Below are experts of layer 3 (counted from 0) of a mixture-of-experts language model. Rows are named router (the router's row for the expert) and show model dimensions 0-191. Each number is 128 + 32 x the weight over its row's rms, rounded and kept within 0 to 255. Numbers have three digits each.
After each expert's rows: a language model's description of what the expert responds to. This comes from a sample of Wikipedia text that the model never trained on.

# expert 7
router:107102130100170131099086166182155172168096128123168141172102145146100181148171156135185158139130133115145179117058199112143127114182104117107126147189216136108140087134094171132134119168080134078153085167143103138067145108159132130103123133067172146159096126150088131073128172095118098106143142142178151090171151119090192126116171140128099134100134147146193135139089142121149155077160089139126165143132201093120219167110154121129150132064156102134120103114187127110087148142082128154111159150212071125150109136150155198082094135114157124115113122147145181120125128091118113137
What it handles: Space-bearing pieces like "| ", " in ", "the ", "(" that come right before a number or year, e.g. won the 2001, Population (2020.

# expert 19
router:162076142191136111139087104100143187164120116148091131171177138162099105109123115126132147096134102129086127149098168060121154095178122143166152110191203129117152136093128203147117136148162112100172112090202114163145117105193140134137178134108147091162116135135091087099156163079192170120147117134137120172144139174183189160137144152136064044118152126141129128139116101151158145090163081137129129105159136131103176106084061138076132112104129137147117135130089088169072201107087085156160156156163101109146117152182113147148139146097107185128105163188127167112116099062110116103
What it handles: Word pieces inside names and ordinary words, e.g. Uzbek, Jessie, Morristown, Jasper, plus common verbs like could, reported, brought.

# expert 5
router:151120100144115206103121159119145128191125137183118160146098146151126162215141145086168137126164106170158200198081176152050111113171123146135090144138157117116149116131138153120161150199107076095156151149164140091129137109168136082179171125136175117157122038108110128146100098129159094149156119182168096128135154119129113160117150148137070164142172092089164106105067118094129163137166151159113106170135179126104203106134060121077130108125149109135105103055158075133115161114117103124132186111124112163114160157137119197118157156093171163117137182154128135108124123157131066121
What it handles: Single capitals or capital pairs inside acronyms and abbreviations in sports stats and organization names, such as DUC, PCT, TKO, U.S.

# expert 10
router:116114161113178128120085166160170120143108117163159123207120165102104166119121116115172114113147134110126160122108154109101158134202136171110148104147101082101162137162083217153175133201114128122141121145214102142120118108206165118105122116145158174148127110127094095095160121115113155170131094107141103145125131111120139157183118178129114141084151116119141100159115120138197166092124060098152141176109146116143175147083095150142167067102161084114154166104212092131096143133143152161102178155235064122126120113155137153075110153139159145088088165154158182119149143122072147090
What it handles: Single initial letters starting a word after a line break, comma, pipe or hyphen, mostly capitals in names, such as L, H, J, and -l in X-linked.

# expert 27
router:114115119164085153142088130136193115177121109150118116210163113087133156161098127113148145112125114141156186176126107123106136126138105132149136146168138125138113059121109196186203135205158089120160125140175125115094128130202170100115107089151112107144108136137068084117144100097115087107120135185116162124146169122116140173119133105077071093125126100179117162175122157152145137108149129076156174180093125073131097116120052089122133133083142115099088187098172058125097139108096179174156201116170091153191088128143143154094124169089111165151167169093145150184145105125131122108
What it handles: Capital-initial opening pieces of names and proper words such as R, F, Roman, Christian, e.g. Rear-Admiral, Azerbaijan, Gilberto.

# expert 18
router:099140131128063184094082190174106101156145076118124100102069152155139179141133092124160158106213166100165130144119167135101147137161151183153087101087151168091147161142132155122136121166097134122167125105163122140128111093188180196191147135093145171108165067194128142112148131101162134159170130135197130164110174195112154162123108180128110161173194125071108152114112137116130130092125165133160166135086143117141141156085121117086157131134163125114125181089147140113135120171131139136079150108146106176162089157139134188073126134058131163155163179163158126090184150173110129145
What it handles: Opening syllables of words and names such as un, re, pre, Me, Un, often inside surnames or titles like Reunion and DePreist.

# expert 33
router:078137154096123125077103162144175127149141158094123146201069140097114142087104162126142092096181048144135125155055153071110094137154144154169114090149162161091148152132133144150142183179117110128108122142189109106113095095136088117174115125094161175159173116135118167108092119066120167138132128133150157103150170124095143162076107152094121130126187130134102147136066161122207102124137070152170121138102144118118149111154116104092146118074170150143126130055188098168109163153150140109091159141155065165174104075154140195076151173081171149137128138193132206126146116107133121140
What it handles: Concrete nouns for parts, sides and structures after articles in descriptive text, such as front, back, platform, main, head.

# expert 24
router:101060143114156151110091134156149083167093154154133140169153151152089196175135118173107140106153126199148192136132169136091119123184100124125120137143139129092105087160119160090148125152082109135133081113151140172118097152118166088143140142143107142119136122104053107147159165109137151140157124149165120088186191153152195109125127147160129135111137133093146131125050153144131135077159152126152113188121194152119216169077069156125098112108189115154105146051161087152149206121131129137167122137178083160190118143127110130150101114107123180120166201138121159086177146102107117062
What it handles: Opening pieces of surnames and proper names, such as Mac, Mc, Ev, Cal, plus Union and United States, and the phrases is a and was a.

# expert 20
router:116171160108143131115115191104180166162151166105130059129095179082119118111104173141108099077164175101118182126136145127155130111165154171151092097170164148135106135146119171138122088123154102105128095137157121138091126140211136093171142111075098104114114110163091082084155118126126116152101107143099135134131137183105160171112088238125110131089134108130153129121116083156196103112093133101137152217131165127168136158066097156130074113075144101183122151113166130118141195192179146127160190137180084100113131082106136138128071172065168161125163122113097171152107133148153127122
What it handles: Word pieces following short openings like sp, bre or pl, such as bre-ast, sp-ont-aneous, sp-are, sp-ots, plus phrases like one of the.

# expert 21
router:133139120157137141111114185162163105140140174145092133158069132080166226151145167134109103120186110136100153183100201100093145116161161183108127104149094153108121116185108198171149164168084112081175106121207139131124065148156163128158178157124130146151099133168097119151133158116115138095090100118140075125133109088076160120108122162095099124131128151146166122142080135096128167107139096160195153138133159121126145132060069119145138108051166076155101170095169121101065144115166159073091181146152112167137133142153112131141097126107130108094095129102142215123078107113118091133
What it handles: Closing parentheses, brackets and braces, quotation marks, and == heading markers, such as ), "[a]", ==.

# expert 4
router:082112162130097158077058114175115111129128160097132119112105112157183135169192112136160085173147149144169121127092132145145153109170178157123122116123157160123154092132104119146218136151159141160138162064181071094126150112133201105144186130108105107089170108129111064128174135095145072107137129128140089074142150093132154149142083207132058102125133104141137135132132116127134148074196142173140146168122169107157106196115123112141120090109151086085135137090141106141152183144119166146131156092159084113173108115176183085113109180111163146205145169171124172098108107142148093065
What it handles: Middle and ending pieces of common English words, such as particip-ant, renew-able, establish-ment, subst-antially, plus phrases like It is, There are.

# expert 29
router:107102149121113134120139134138180064147123156137136148171107152092144145153144148116189123149125118103138117105073205120107105110145086139129126118128144141119101127122096146176143143164069123104164133155147116151142095096201194117179180133081136122127183123158058100128099150119108152146137096094157100106103109155119186142151141199139078110083117147073141107141125120118180125105146153145124173190122194061139152147088090149120108172121176112136145171087169099107092173132122124155114215100170054127158065104115126167115124134067148127156160199189128190108125070158105066134
What it handles: Line breaks ending list items, infobox fields and table rows, plus dash-prefixed list starts such as - Pro, - Sub.

# expert 13
router:077114146100162122092118144186170115145089136120206216154109154145132197137168141150154140135098079098140178132065209124139167121153158118166162191109143163134171148143122173161150192191110168115151135137165117085128127136127190086139133123080108128096135099083109104111143107088161113160151142089142135092133170107143144132107141129117086127087129109098151174125105145141161182080145152194111125126114188143114179143128137165133091154083143114206166124105159103116119170162161151062133140089164108127110136133207142139093084141153188136167082164118147135096099109167192107142
What it handles: Hyphens inside compounds and score lines, list-dash bullets, comma-space and space separators, such as up-coming, COVID-19, 0-1.

# expert 17
router:147104119161136131147099147133110101190175109109137130181124157145136171165137094147087126104115120131162180161098128070140093150144111178086106099138125140152122121147144194124155147212096115166129140117150097104138049160159171149153146153123131109113127113078143144083120148067114118121147107158150101168172181112150152120195113177075122148059164131080116175091132141163211146102141107109117136160132154098106173135087076112123120105100189043150067127126172085097084077140188136121121163123154072151167142152161123110078080122098120123181127167178198154131178113138126092116
What it handles: Dollar signs and math markup, no/No answers, modal words would and could, and odd mid-word pieces in tables, such as Brun-sw-ick.